{
  "n_layer": 12,
  "d_model": 320,
  "n_experts": 24,
  "experts_per_token": 2,
  "d_expert": 64,
  "d_shared_expert": 128,
  "activation": "clamped_swiglu",
  "moe_layers": [0, 1, 2, 3, 4, 5, 6, 7, 8, 9, 10, 11],
  "router_score": "softmax",
  "normalize_top_k": false,
  "routed_scale": 1.0,
  "balance_loss": 0.00247,
  "balance_bias": false,
  "init_std_router": 0.00752,
  "lr_router": 0.000978,
  "n_head": 5,
  "n_kv_head": 1,
  "head_dim": 64,
  "vocab_size": 32000,
  "norm": "rmsnorm",
  "norm_place": "pre",
  "norm_eps": 1e-06,
  "positions": "rope",
  "rope_base": 10000.0,
  "rope_fraction": 1.0,
  "qk_norm": false,
  "attn_scale": 0.125,
  "tie_embeddings": false,
  "parallel_block": false,
  "extras": ["capped logits"],
  "init": "trunc",
  "init_std_qkv": 0.0401,
  "init_std_o": 0.0401,
  "init_std_up": 0.0401,
  "init_std_down": 0.0,
  "init_mimetic": 0.7,
  "optimizer": "adamw",
  "lr": 0.00105,
  "beta1": 0.95,
  "beta2": 0.95,
  "weight_decay": 0.28,
  "lr_head": 0.00567,
  "grad_clip": 0.5,
  "warmup_steps": 356,
  "schedule": "wsd",
  "decay_fraction": 0.813,
  "decay_shape": "linear",
  "final_lr_fraction": 0.1,
  "batch_tokens": 65536,
  "seq_len": 512,
  "doc_mask": true,
  "train_tokens": 253700000,
  "steps": 3872,
  "dataset": "wikipedia_en"
}
Below are experts of layer 3 (counted from 0) of a mixture-of-experts language model. Rows are named gate (a neuron's input weights, with its number), up (a neuron's input weights, with its number), down (a neuron's output weights, with its number) and show model dimensions 0-79. Each number is 128 + 24 x the weight over its row's rms, rounded and kept within 0 to 255. Numbers have three digits each.
Before each expert's rows: "comes before" lists some tokens at least twice as common just after its tokens as in all text; "gets" lists some tokens that make up at least twice as much of what it gets as of all text. This comes from a sample of Wikipedia text that the model never trained on. Tokens count by the router's weight.

# expert 7
comes before: " the", " of", " a", " his", " addition", " later"
gets: " in", " In", "In", " years", " University", " out"
gate0:126129137128135136096134116141125145160128128133131141100162165157157132106122136132127122094128148154099102118148146151107131155150150113165129101142136116127133097106117158144176140131130124162161156132144156140137126142091130124166082150
up0:148133102135145105111174102111135140133128126154156124155128118149155124156114162146152131134128162104135106087161113138148110139119127110135142149116091113151154092149145119156177146166140142167159123136137122141125141121131134084174085127
down0:106117163111118128129113090145116106149102130152113169189146121127117127107127130122072112127151117128101156056172112109094158125106126172135104177135134130104078127081120114135101093114134118101129103142089151151097140143136139184116146138
gate1:123143162106154127106135148134102094129148135127105144144145100151135108139156144104153144150143101171122170146088149106107148101148127120137092150099160114111146138158135151161125094102118127111104172135117095104101099118199133150143127147
up1:178152112140142095147120110116091134114099106123124134111128138134173071117145112118110182163115132125154142126104162135087127113109124112112110138122091144103126141090120130132094100117138114120171142113153114154122124110138127138139176112
down1:131125147122084155139092125104142085127119187131059152131080122104166094093125113165099128136115122138098161133123152114147169142107108123128129100124090140131069100141091121137131125140158141119120151128110134137080106128158110094070115133
gate2:120122159130134120163146136126077144107120095112096152120092123130124126134111138159104128214123136117151141123106175152077136098136130153140139104114107166142084121143139146145126152102147075135167110091138140159168151084142100078121096100
up2:139124148105112106173134138131114123104152153158093151179129145141113135099098157115159167142142124155181130129138092142095119163140130137110106147123102120140125120115108189108146130123117138152080137154162137085123102064151150123147143154
down2:129124094127141080101128111151133186132096073093135157099108130097134094113141121114136103103130136124139142162143164119106118127133112166139147109142113178101099160125142099157123130100127106083149101111132170137149129103161128137128119120
gate3:141179164072146125124124121118113123133148156120096136130165114139156133113167144187163116129161120140118097124150093122092156130120109113153147175120129122108152124146106112164113108112110111200150126113095128183131119130106127123164139139
up3:152149136099136152162137127145096099141129156133170163095136138149151170095127118144171115134128108097115109152157101151079131145153145148132132189150138117137126122128088120128155113149107145160131129151147121163115108149122159126131128106
down3:152146185129133113127142097139093087121108135142155135115133143151178137136139148132144123113126096090109156067144124121087145154106114101117102171148118124105115116119123094133151125103108112111144113101162142102130157144164129141188161112
gate4:160140158135157133104148108060170165101147138155138119164133129146121131125107104095108141082120074145161120117123131146122123137111104160154143131126112146118105155129123153134137123149140141130107134140082084162123110122146121141111127182
up4:138082152121129089168165085052117168091118105163132145145144112115140132113089067132117122086135084132175090153102180124137098132161093134132140131109117133155124145125110138126114188155136159120108121156092104131087137131126141152134168149
down4:137114138126107156143150099115128175146129097109145093140128164113125164134103100098125160098139091115140099170137109151140131106151132142111176094143133120157122163097131112120161150109126151151112147126087117110143129147132065120119153140
gate5:128115159101118084085148099078130128127095153134125118120133123138106100147116153141127172179145122167123100120075149148139127127130128115142135157129135091120119133134080124138065114141126120144149155142134083115091152105152163126141192118
up5:117112141117141142123127127131106127150115137139162143082102144117156148119103139086164137141151086136145178150112101146113129173117122155106136158109097117122153140131075119150068125132090124113143147139125122117105172122119150151168147133
down5:138174104115206090121125097147069148120131129107128139116136124153166163096203134099139116097128151127129131143129148081122089119115169105148094145108097128158105108145115127116135115111110142121134166130165115114128139134130145145133146133
gate6:126104143160162112125143127104088127151106094125108124127117131133086155112129119183101121165109119123141129102152141115082110119124157150110132105113120147123126108130181117108103140095128096078125131119040114112147156133094112110086115115
up6:163091142104120096170134151119144107149144150131149091107142135147103144153096125117137138175193090127152093141120126111152112155128107125096106094147107155116153110094114129066178158136140128130086145130149128127109132147154165153132158124
down6:107122100121135136079117152154104167115107086131109167133096169113118138095146129167125078121125144154131153134155157180155122121156153125127169148139133132169159135134131123186121141125103109111163102152153154113143125122152116088137104106
gate7:076174099143139140104130135152139106086123116128120123119154109149087175154087182121117140143133151173137109120112131148140128120100123163121125142158116133131109147140133112145164119135159119117110146128172138175099097120108118075110111161
up7:133158131142168140119110103154123125132142137096158104125136115150118186151100163140086140107168101140143119142107100158136121112098164161086138149180126162142132144133120098090136153131138130123090135149151114124132125153131093089126127113
down7:133169126129099157115128104127149119097119121113168099133129138144153159113120126139126130086088177120121140160127137124118123089103143111140090113173127127116099143087102108143148153173127134128170108173145137128193129159107128138145153128
gate8:113155146171121088114075136117174123146129139152116144105161147142147118105141143100137135120116121130083116150162121121152124132113162139140065167135132093113127129109167118132156132142109118134165140137127134090135121169113109151138128142
up8:126172156149150140141129147147209127168127119144124131116127086127111112131090143098113091127109158076097115117202140112139112144143125142135096115132114082120112149100117134146170154128127117168126113149144156165092118114086133089182119165
down8:128113100103104133116135101135169146157182142127122096178153122151070133118114170123121123089130107134146115089120110184116156119103151095153098114180156140123104122092101146131152115174123141118138120179141123154159097117128151097158139176
gate9:127132163140120147105147123111161142089175166122164158151150123148157130164130147104099111109146158111129123126115140161145144114138111093104135116140136136130149130177134114121144172156127136106155110165132109124134062121132139148129107167
up9:124132147145106150142140111089110146076124148122109113148162121109186113138121153150131161129166162095177107146079136131138077147141117113126110091126104121135159139166135113086130177155090128136152079180126138148088130148116120117139153148
down9:136127104148123122128151106103141146121114104151122142106131129099097144121145101118161138121151148147170151172124117121122162159124134125117138074142143137146104134150095062120184118089159132094138135082168121124172155160129171151139148091
gate10:135136156141155122141124114107131151117071152075129105150127110144155114159127136125076131122108087149091104140086147136129148120123082110146132162081128132113109104144109092117146141132146137155101120119090122121098138145140121142144124148
up10:144190163119145129154127132128152097127111145114161139148136120089132108171096160149113130107130107148107090156106160138185135122155127151086140162113103142155077099104132085115143127124131166143110119148121135125107109164169116111147126126
down10:115152114122116117108148125121141139130089113081112118088148108102156135150162111092141145121103146128097091132135110158151145117118122124139111136113120113097161144138120138136173173136122104103142139090148141089089135104159104116132145090
gate11:127152139105107140129095151154069118120163120097124124116085164133161099125143101141108065094138130084154136164085076090154103137121104098169144142185131140117138098166132119108117116086139124155097127119074139113104116129123146106125120146
up11:131083168136129131119105109116125122090096106089080112129149147116130135130123161176119123182115128136091134100104186148085132104098115149118130096073149127100092129116109158125143147177137110090156089117165108139178118109102064148114073145
down11:140141147115151122155124094123138141089110134128153110072161155154099124144134090142109153126147092103103117124162146087122133119067100128119141159139092111128151125135145114128145100158106126118146119110156139169126123132159083099137100110
gate12:137134135124167134122080108135120123072099074114101136134133121174122125123145121126131141138113127103054116099170089111093088146088145164112186145130132085072141153139111178137142092103118113152109101120154142172139118125098142115122108104
up12:160120106131153133135149091141143121113082124146162139133143100161067132139139108111156157133107155111115151117132102142145104156084191145079135136072128099166139172118122146066153108158122135067129130114127130130133105118137175141120119108
down12:088159163156142095148151153125168145145142143144145156129128118094103068168161190164130126125142139127131124108124101090106156171108096150119099162116098091094111105133135126110092124121147111104130114119114141131117102131140167157111144142
gate13:135126181149136165161154095154136123126132192134113111117131129097088122138158166139115148104140076121140101150142098195102163154074134143142103098114133110108116129162156110140117143127136121132140121141183111129132109129167134153154179119
up13:114139154133122142133152135134115144135141152101111119089144101113137130145139170137106111114135085064124132173103120166108137115085156125148105130117119171154153160168171098109121118102110121123108157103187123120143147139148179162131142110
down13:163115137121096152122130152116134109156163136149107122122088152146135131175135150125114143142094093171161157134130087120105152142095158151118128141178144111124076127115088116093120143085118119150109109131115083142142128157133153133142159123
gate14:153108147097151119130182144103107108084115152108115104126172131112112129128119137116160138135130140089154083110086110178113082115086140086133106153151101072146115112120153131106139159158127149126103133113148117144108126143178158162138140157
up14:110141110133127091099140161136120119104137113116129133128124138098150142140120122156145145136185112139114097100107097172110069141137122135126120159165131115121153130124129143151110150114103117106099128112119093131106097136161188144123149186
down14:135141140122106118132134093090108128134114158082128131172143085133152161126141125077130139131098160108155140181105131076123118087129150114112135128125083145161153135088141127113127078134122147131105099184128142140143122146118148128157176140
gate15:121179174141132081122135155106119102108154128117123134117111131167138140140111170115167147163122108086131127134096136133107133133122097120131129132116170131114138106117076129155125150158142108136129147111146113141100127102164124125107113139
up15:164153149112122131103151129127143103147162127134158169104136129134107120143114143088171184157125160094129122165131138153140121152142161134105142128098142118124149132081093099124156164147099154131116133136107155155082157152179145163141103126
down15:120164097122160127142111135110119130167120113098121108138117091099169160151143121138120118167117117179169173120130129098143122145096114129103134211102103129110149150101141085115148113142122130114107151126160137142076097170124160137107084106
gate16:097128213165156137113109128140138108119122082116112114100129108105115099103138161125110135172116092137089155136085176142074143129140101145088106172116126131116144097134140142130154143129121103105141130127104126154134165104161121142106122115
up16:121146183147120116109125145142168129107097083120099159151095103137119057124115151114107154116120098119076138127128157171119135139144119154135116172085106123167140131106101151153160178130150128117106110151146100128086161138153144134139132131
down16:161122122127177100119129142150137167138133136117108157105126143142126142122108145147087062129171157121147156147147148129114110119155140140124131100130132187111100168095152126123150109138119128117158103104169168116138141109166124124153141115

# expert 15
comes before: "\n", "|", "-", "==", "The", "==="
gets: "\n", "-", "|", ".", " in", "In"
gate0:151070098090114131161168126151123135157192097149143145137101143149116155134144083129131111130167146141138098074102080158094086158141105135131182085178096121121142107122111141142120154155119128128127126152124108135146097114132139110104086141
up0:096156114097177159108114101144110158111106142095096095168167121113148164122152115155086128123114107104116180122188121101147126118132120135137137141164150123118097117126113106140158133090097122124120103119135124118109136114144151117123143121
down0:087169096144145163126123125091143149120119106102130101115130176086118111103147099115118103135096144118107100122136165103115105127117119103148118122156108122145101087121134121151128151070101089115112078104124115156137127076108103145100090143
gate1:082106103128155095125133115143144138130176126095106109132098109132145130120130122184119165153140098140178128107063144101122132119135112165130139152133115091132116123126106144121196166135096142125084135134117151152115146170159127097163122113
up1:127109150087134171116143097136118100169098170122127135097126100144118145101093108109134116123176149056150127156131123116115106153121134100125135107136142144154188113104111111146111092118148102121177107150133122152140122159087094144104149158
down1:108138143082124147111177146101125110149103147108113157102125151142097116158108082148137115125130156127107124116115129140152182067147109105166138090101120115101125142139133153158125116134094138112149120173121143116131138134155053118087137128
gate2:132148159173133112128100116140146171138153151154139096125107117123117105167157122135146124107132151154113121158107066094140112142154117087107104186080163151163116143115076132135116126111113101161114142131127155109106138112091132094094137129
up2:137155113194118149119131136072143171123162091149145135141179117104141151163103098146162122131141082110124133108137081125187162170117142119100143122164115120146144135123100117154151167102101099126133141074106127146158133108110164105107106139
down2:101129114147146144124131157104154136144125097100196095111133143121134147105089090116139110172105128141082102091123109122111150168103160138118130136190097125136114092140108169091104084163110134129152102147128100175144148100154130103122109149
gate3:133062117107129154127143080143123099148126196132136130122115186136151145152114151149163117093144140105146146140126127136104071132125112134137172110149114124172142154131131141124141119148107174119114130140096142128155095089162158102110119131
up3:121099095120139156119090087141143147166151143139135150168121196135144082158123135147137127111138150154168121156112133113106073119128141142126173087151119134173166125092126120119148090153097166104101135156125152089106089115145129107110138134
down3:151121142140120136142130101131157132156154166110076132118109154128109150118104108119183120126152166156155137164134127106129144142115107141152120123118105134156132167124146137096146117117166140123140105137121130171151139132098139090087151136
gate4:128151176118112148146133142157147107114122144139137113112083127129140132067162109107105143137120121126137134153144132110183106145159077141157122118141171155125125123111125127104120129127140121137103144140122122099114189124131161136137158113
up4:124106147111099110164110131124126168120155164087141164119118175151150116105177105114139126134104114143139110146135165098123117130147118109099100137129153124144148135100143099112094089083118125100090176130122128129099151169104162165145125160
down4:150105108135096163191129144134129156150103122119126118077151110131176125137141131127138127142129087099114156142105181142127142162110151117126121157127172091145148160141123146092155126065151114122115138140127133113109113109176095144119155147
gate5:148166109095134131100149127109102134148168148132147100148082103110109131100133125118107123110176106171151156133145106162091082142091112104142154094132138135120119143129157134129136148147128139112123093160080140129151114134142155124126113130
up5:147156113145145117140111131119091100123136129119155133153091117120160121083134112099110127121120128133111141143128113158120112152105128125090134106129159081073109136132153126126078103143141176111118100171053160108148097133110144101112134102
down5:110141133109121094114129119126106116115153113082134127133108115142123176151119107109120121144131099155108071120095129172126133103134157149199154149120151152144102101153144129166126130115095119123119175125094075155103145133138123103126109127
gate6:134108118150118130155134080138164129164159142116150121144141152160094112128081121113162151101130140155131097163135131127107094113144109129145148139118117121124151135100066100133093095153121164149100134092127144170141126138126146100145112160
up6:080092111161127139099107092155154130121145132100146146112136136147135168139113166107153146143111133120152103149111148121131117115105128133113158120132122138154133094140150088127137112186115146128134153093123135143119160117087118156170144126
down6:168133171141136130151166106177100141154151166147141173134113111151158095128127158141136097159141135151131128114108116095131150131124137154102128142120144129072165139136111123100134100137118155128102152148131089146161149160137098112123139092
gate7:151126090124135078159139147079158150109093138137138121164104136146129094111114110140077135118133106146154143116098133104113105121126122160113092171168081090110157134131144114109130141153138114157088138139106111146139157169106187102149135152
up7:108105118146138140144105125105168122132112150149130117179123178100087086121076124109114164093131099113120133095177128104138145126121115117141127137159099146104117103105086104145108137113139121160102136098140156135153119149178161124128168130
down7:099145091095108145105127165141106138128134096049128122103162155091166114126130124107147097162121149151123146120127123109152111127123127121120131138073101088091115106139150183078102146137093114126152140070102138139153151105170114122142129139
gate8:133097152125169120095135139127126115210114121129108132108134085147133135159130118130112130141133078094158158129078152147173151125096133124115150142102160117165119148155123157110138113135098122113161145105140124157149159130069132139144104126
up8:149151124149149119115125122116111148192126124163171144149145131155110096147125141123126146123127115094120164102127104136154130132131158097118122167082136074134152116111117113116142136142072162087128123128137095135109140099062134131128132132
down8:128130149125116128149111147133151109120127109129091161130116152129166162117141143114174132146116119130096173145086139130124110127130157120119103139120137111157178166143162117111152137113137130151159129098157141124106101140158165128122095122
gate9:149138144134131149155122134106097139147152122123144118154124109103132110119181144135120169165130127123090106149144128103093101147121125107113112122157137129179147105108116127137109140095138125105145119123134142127118181105097107160132139153
up9:136168125080140115140109114122160153129137109132133127173098076127100125142137103107156136179106131134109120132096117165109078151122113127088126152103128120172137108115133127173099127108110118109143128121143103122123123109161157144165099129
down9:099116090099132154148106144099103143132102092127160127139158100170157095134145091154134115116078125154109150115167189158111136144134120145125152148146119111140122165135128175109133086159109097103122156066134147103135146124149121132191163143
gate10:132127111144143151135138140128162117158156134182137128154149122153100178113155089153146091103158101100151145135172145096128120158131140109132188097125126116152135114104125144117158144137115186123159121107107137098123135127120181113127129112
up10:122110141117180135130117128126163130129126137141133165150143103171065153100151110145131102131139072101143112120154169075119097131150135148131139125123103132141111108131110111111087132136126137118137126139113135128083141154128156142096137141
down10:120145128121155133151144120134112152139136159141122125110154137147134136133142128118129105122127113133181152122124116080158125108126137167148132115104143128126137150105095139108197167137092145138129102166131155129120177120092150155086156161
gate11:154134149172122128145108133149136116148112138162098153133130147137117138109100126106144125161122107124106141121132172118117161172106125154130120179090181101138157127122139167128143108128162153105138119155136140093111131123112115104109118104
up11:112104111141119130135118133122091125145100124107115120085168068153162155140136101124157122144112082120080159122106119150162161108139128102123117182083160136113136128148176158095072134146104154155139134128123100120157147141117126123089116166
down11:119142133115101110137109136145143121110118102130111157130116131132146136103161143115170133156114105155119178144106147117130116141112158115127108132125154112137173165160141133115140122122153127136162130114150131109079111146164150125134106121
gate12:100152174111114156150137131151135140147131151141150141116163114107160155093166087173098134114142132099098134146097150129165067109109121123098127125120102142126098110115177117158105131098136095159126129125097142085108162156115132134133085143
up12:109166133127133136144129133137144159126139131122173138111193129115166117143164125147102163108101124123098090122111131141142105087156126131119132159138110139146103128122144099122113152128115117145116147141100113109110160146137143126162110147
down12:154150138135125103130108117119156147127170102132139151104146106149144102123128115148095127125124109102082146135166133106123130103129114148132105155114120143117133148111114175090152123113137054130121143099132140099139144140150137138118167096
gate13:149088118141130156178161163093117118157152140125122120139119142131100117169129153140155131168132144090140142114100107118115133127177154135094149149137133134149171154132107158160161088126123169133150113113157100129163105098151111093117132109
up13:135106127082131140137142160134116102139155129160112119154135136092110090124142131098135117153126121093139139075078088121132118119118104161124137124115154127129165122147074164138144155128126128115101135127168109102172107104120111102106073168
down13:167121135159105128131146123118132097139131162209085167135154148139153133144140172133138139122149138128134180155153109129134160111125164133064126137108132142117150173144138114086171186149129165141118103130117110092110132166127114120111163103
gate14:154162142125137109108108104151151172150122125150116129188164186146092113166122136112131175089116106112119142124169144123139153129113161133103143142087130132154151130117111135127153090106094130135158106117157100134109130127143134144130110130
up14:118169136149094109130128115160154130127131149135141088090062114139106121132131145142124116106143109147128150115154117117074158141139108129157123130152107136111092125130159122135165131161179107182105103176099154144167144178137095133122131087
down14:119129114134110149140139149162153152173148128122133162139136135129140175195141135111129124117162135136136082093120094139122145147097139089175167131138141109149159120162111125135102105099136124118117103153128129162115075093157086132085085101
gate15:175146135069138152141131144144088092159156138116124098113129126138160132130133118150161149109137119107148110080127094124117149102093147103117192127126142099161161109114135155105151144122133134118134127069101125152141123159138119096137090100
up15:179122136069117113152142132169134080135145118135162152128127117149134158105128138118145145125132142142142142120108127112113127126088150102106150098138145123168161152093132113127129099159106153113166137083122094093123128167118185123168106149
down15:127091139153122079150139101144147118160140164168109083149161176152111130162125132139138101115124136111126114161129080150101134081112163143119109128098126151138105167181105128100158169127134149153118138131097142096130127136133119140130180139
gate16:117162125166142156156115166106104134115141106156122132108143151130157141127125118131097148124150073141166125105135110124118133140106150141123149104122149096125141137126123160111111121139116147084132138115133141145115080130111159095076137092
up16:098131138135130147145124159108117168112119123166108152116168135158145137119150100138116153105164104159107109112131138145169124153120142131142146116143137097101133131110140173116115104151089128095111111107157146161085100125106139118114174099
down16:090115110145115076067142142134139157113108112111134171137096125154121104145133156116131126148110143146138142084094144060111118068133143152114075109116157133083128127148115083112088092159108129164153140165153131145128147095124124121156112126

# expert 11
comes before: " the", " a", " his", " —", " their", " its"
gets: " of", ";", "ing", " for", " with", " by"
gate0:150147097140100155138158120122130175096151128123106117104121112126126130123120144125136160109123102111109152160108136116137114117144071083119136038125149163155150102137084154171112116111162141100094106116126149180077105113165173122129145131
up0:131124112144124123127123072134124166138110096132096144109115127123102115116122107129088151142122114105098132151072156136155092104135121123131170063114151135108183120104077166159134136108146123164103116142092141162102139123109144123135118125
down0:141135168171148135143126097118100107168119129130130117112106113072156134129128116138154111166101173172090115093142115141147152140107111160107111141165097124158128110107139119158122094168142120156104124137120104112141152130149104101122160106
gate1:148131133117097186123123139144146130193155103104111093132109119118114126086083107153151181123120149112141142144127100127114134121085106090133103156104158114144138121121142104149149125097126142161134099089110165128124122078106094117113097173
up1:115144137146145096123105168139123126145157146109106103086090151112138140095092131116147142152126104148120142130125169131098152123085092119149084130106085122143158139125121137119057153103123103133095131145163139162141123104132109143092109152
down1:109110121120109114178105107135129143122130141132165165126110133140165150093119113128106092140107125117117091141157124120158099150154135145145158149084121162142140157150129128104101089141135123151141143146120165151162141138125112085149145138
gate2:109117111068140113136126135100126127151137138158138147100098115157122150113081117149054101179152134106110153142123105153117110106110121116113125152158140125115157110103102138149149093111107087106086124090102095128102085108121123160154149161
up2:113118130082117095147121162129156126147107110131113120124136136106130105147104087143103123180172095093101149159104154137174162143142139102099094157144097144120141115133102115129144133098115124096098116067100097115109136141141160159132125154
down2:086136106128114116150100114138139140113134093126169132108151102133147148132173121119091113173112147116124145129118144138128111155147153140120146102126084147141150122131127133136105121142150142167103114131067116071118131148136149139138084177
gate3:109113137123085152145143146132090078145116120141137114107136163104151172155107130117080164140110151105115097151106128090096119129126089126158151139142148143143133127126151059107150108109132090155152107142129128151104155121125128136129158110
up3:133109141109133089100154146144132108085166140148123150184105108133122158172088117161130135179134117136146139150135141127081136134156123092122103096193119131118139108121092136110110119160126113149128163155126084148147113090135096126067117155
down3:121123130132108109111140102135160161112126119139121139143097105134168130136116095127179127147095127185121089138106137107174096144101145087109112123143142118158147160120149074115125116125069133139136134089107172128127168101147138130089132110
gate4:126131138111100163095179149115128136106130152139133131090140121177097158129138122149102151124112136127147083127163098136148100120150137118118175119122131114087165089157145133122118121143149149144172130127117135143139124112129108113136162114
up4:136149087095156129125169130105134118140137090167131136150172120143127125128156154104154114147136148103130099158132095130137091112175100112102126110149104116136131147139101114105129121153141118154153102099141138120089122127171141146114117147
down4:107127133094144151105172163113131096143132107150106147137156152139069152173126154107123142078158161100137100168166114126125141094152114121131142116128144113135151129078140094148127125133102114134100119093160119133070150124112128105100108110
gate5:129122158124117144101115126112129141132139137089113138141167103158121077104134129093145128135088145131125105131149110129152138118159124129122106155114128121094133088163133166203137097135096071138143125116133129116086119088133124135142149131
up5:090123148109131128123096141142119109116102124125101129158130153096131080145103129130146105171153128104114125093096142177171166108134167145164112139123119128132097125165160135163136110130120141122116130105170151101137129097107142100161139136
down5:108127102104172152146083088127139141138111182126095152106112137082158099133131141097178128131099121123136114097118169151134133103135146189120137156156132157151121148136131123127142122062120113119155121122127113131141094134107151092123139098
gate6:158078115112118100122145119089115115115112120132151148115115131131119157119105147158098160168116142117154126132133072109152054062149149101134138142154143144105121126114120107102136115106110134140132150120130138072151133145122157081097129117
up6:125137125131089136146156129098129127074099086126106148158112152113118086074179118186134143110101150093126113187133109108146073046176116129145138176148155170113074158160157128112127136165101090130136132120144136118140162156133126125133116130
down6:098145136133089098093100151127146098132153087172135177179139129099112071120154123109141151131127136095099109116135121166111113156151164090122112119123112127130134139126119132188145161141137112133149101178139138119126128145120112101147114101
gate7:094129110164125158108114101124107143114155148137130090126103156097126144090066099156153071122114142106138119156083085121129106074100080066139114113148075133150119131126147101117108164121143140132123151106087113095127147119090118138102110176
up7:125086108126079163129104079142079135158129165130124129110145112134139157134087138091120132151132127116146123133137115135101078071071097106132126092128140080128105148093131112179130159173126148160116162104083119122116140116118103151085100133
down7:133145144094096098172120124127128140137131128118130154106143115183154146126098150103092116145097138135104144148161122165134139116138133158157140167082132168150130156117106143103122078124122141143182146119116149143145144124133147065164148123
gate8:154113121130093109117127114147124112142089083127095105123166111149141109093148117144155086122141135123121095170120140144097115135113134172175142150103135098147120134110141160113155158173162149122172117131122107163123139141107098124175106099
up8:125116152132112117107105128155140092101138135109129127114175113160115136117083099119156073141171125131099072192133151138126081134187135170133149151099103094143143153138119154120145133125174134121119157092101155119126143137167104119156105122
down8:157122105138153094123141148120134112132132148145115088098106150107132079163135138159110149143126147104130147111144134136140098173110105146087154118143097198151118148138159135117141115116126120112158144092101160108150156123152105093135113127
gate9:152146150164111122134151158105082126130124135080145106098107128122125137106110107131157161107124165188110100146118144105091146132087109107139143105151116114120094133080115094078125109096111112144150203147071155133167117130113091137072106144
up9:124163123159162081144150152147110127140115127092141150116141117109133126118107101128115151120120148147149103147103116121095078155124108100095166093101105121139107154109112070070133113152131135183127138148109152120164099124131089127077094130
down9:135111118161153106169141144093172120152126144137101156163146101090127152102131106094186102164112141108155144126136127091151116157128139129101145131094119142122138165170127150145140107137122097125114078122135191072121099133140112128111169100
gate10:124120119113116184133132105102145101125146124099147136159107171113113158108117113130160136110120124089115122171111172113124159106137099121171153128135100148156155145119145112135141140139113165126145154127132108115155131115173143120101128123
up10:150117108104062136127121121132115129140131128105133148140087117131120120099106131124129143132108152119098100118103137134145123115102147136079157086108121145099161135121169114158130111114117126145140153104095099137134127148168116131101106126
down10:105129121140138147154089135171100141142135132143123136123123123144125090109102100135155087103110150142098121109139120162126085127113150164168091126130131128102118116115085110173121142094115096106088118119135164132137135141129152098094083083
gate11:142123115142117161129156175086099114063129131150105081077129156149118154096144176146092144114147139148127113112131120156143130101165129123145110162142161101136124130153145129134142114100116122100112092094122167095149110118170108153091144125
up11:120108122149111125135127137082112126096131115142123120083133128117148164111135112130061126124146136117133117156113147159124154127131130097099103118132140111147146132117143094117118129135113145120146118071103160091139137091130136131090116132
down11:147110140125120100099130127131109153142120120062150191125138089171171158127157128111107105127141137137176156129165131096124097108148124154153109153111170131166162117092139140135122115140131157079149132139140159139112120163120130131149086130
gate12:117109116148063152143123151099138149111140106089168098099118103116069190058115121151107124119110120121176107133135133173125127112092138105119140126119101123129133147167136117105142162136154144135161118092112113101094126119129127174118143122
up12:097143117095105148169132132084122142092148133104172115134118130095123170114139116148140128100141142132168161130074171145146167190109139080140140149148109147135125151171123122113143152137177139124149098134095123126117142128116133128137118133
down12:069097074111171132096116120103169137143113098154102153130120161089160130153133073087099109151128142108115132122117099101150097136138098119174137096148136141133128167112137139131086140133125084140155113209161145136131134131123144134120135120
gate13:088077140133155100129123138155114166116119124162073111143172144110109111144126127157117169107145080072143147115130072109103107148115170124154092070135154101106107129101121161135143142194145142108093083134105143139131148132103102135094097125
up13:076104132118153106097114148163153130125112138168122144129166108140131121135155151142127112149134081120125097092120133118110089134122120106091104094130164115128160100072087121179137119195146121100116140148099135135096090143140115102107090131
down13:188117153123125132190115113140089118127120153151105122109123160096136103125109121138139122093094111161121138168080135181126113111101123100131111135108149112159111113094129096141133118100132142139154116095139128135131130102135128127167119137
gate14:163186148098183117104152089085131113142152152160187109112153119145122111137128131127119136139140087125146115135131133098131122130137097129120137149137084130123110081140127082097113140109130091139115102150153109171090142113151163171165144131
up14:139167123143131151104100092089090168183140141139166132108128172085136080125118160144151123122129113145131171125102131141118130106121095121115120146152109169122093140115119102123120147135150082148099136187183143110127142132120141155154125121
down14:086148104137097126151137147163119147104149122127141140118161159105165133149122104114118101156141125123123136114091118074161112115143117118092150136097161079132119129144131134147131128181110094141128144124136112055072062134135152145113092179
gate15:128095106126111176149132141149085099079105123170131127122102085112110157063140122107111119147140115171109080125056125147112075116156178129184153114139159139146128105126121170136116144122164144138125146104133152071151121112087149124105118122
up15:140118129150142122104099140135098080071123138153153131160135167117144184122090169102163094145150089135161125115105098108118082126124160137126131148137125122126157137099113152123140112168144156085092151132153120131100095143102155110089121160
down15:119133117091102101145107151101157138127102130126133168128140139151118129161095112167138115135129133123106140129125133167112156138119142121126137112132134151160124138090099103175136126135112104131188145123108126137144127146108109112109083157
gate16:151161175089120139115135100146128143174163129125120131159128134133139182144129083215182125094130152120139109115131139123063160157133107083129136129121124081151138091116089099126134117104124136122117114105131106160142145115135148149105095126
up16:108142157123146142138151143109160102148181162130125111133121080159115187162147120154158099156126115195149150124189098097074162099116147133131136149125169104119109112113104165129116098150121147111122164150171102133123127091113139151130111135
down16:143121128134158105131103090136142115110143160150108077161164114105100070148106114084123107128101122163151124126123104136117140153119115163119085133105194145141107124082097142115106144109129172167118126146133123145141135102152148154132090163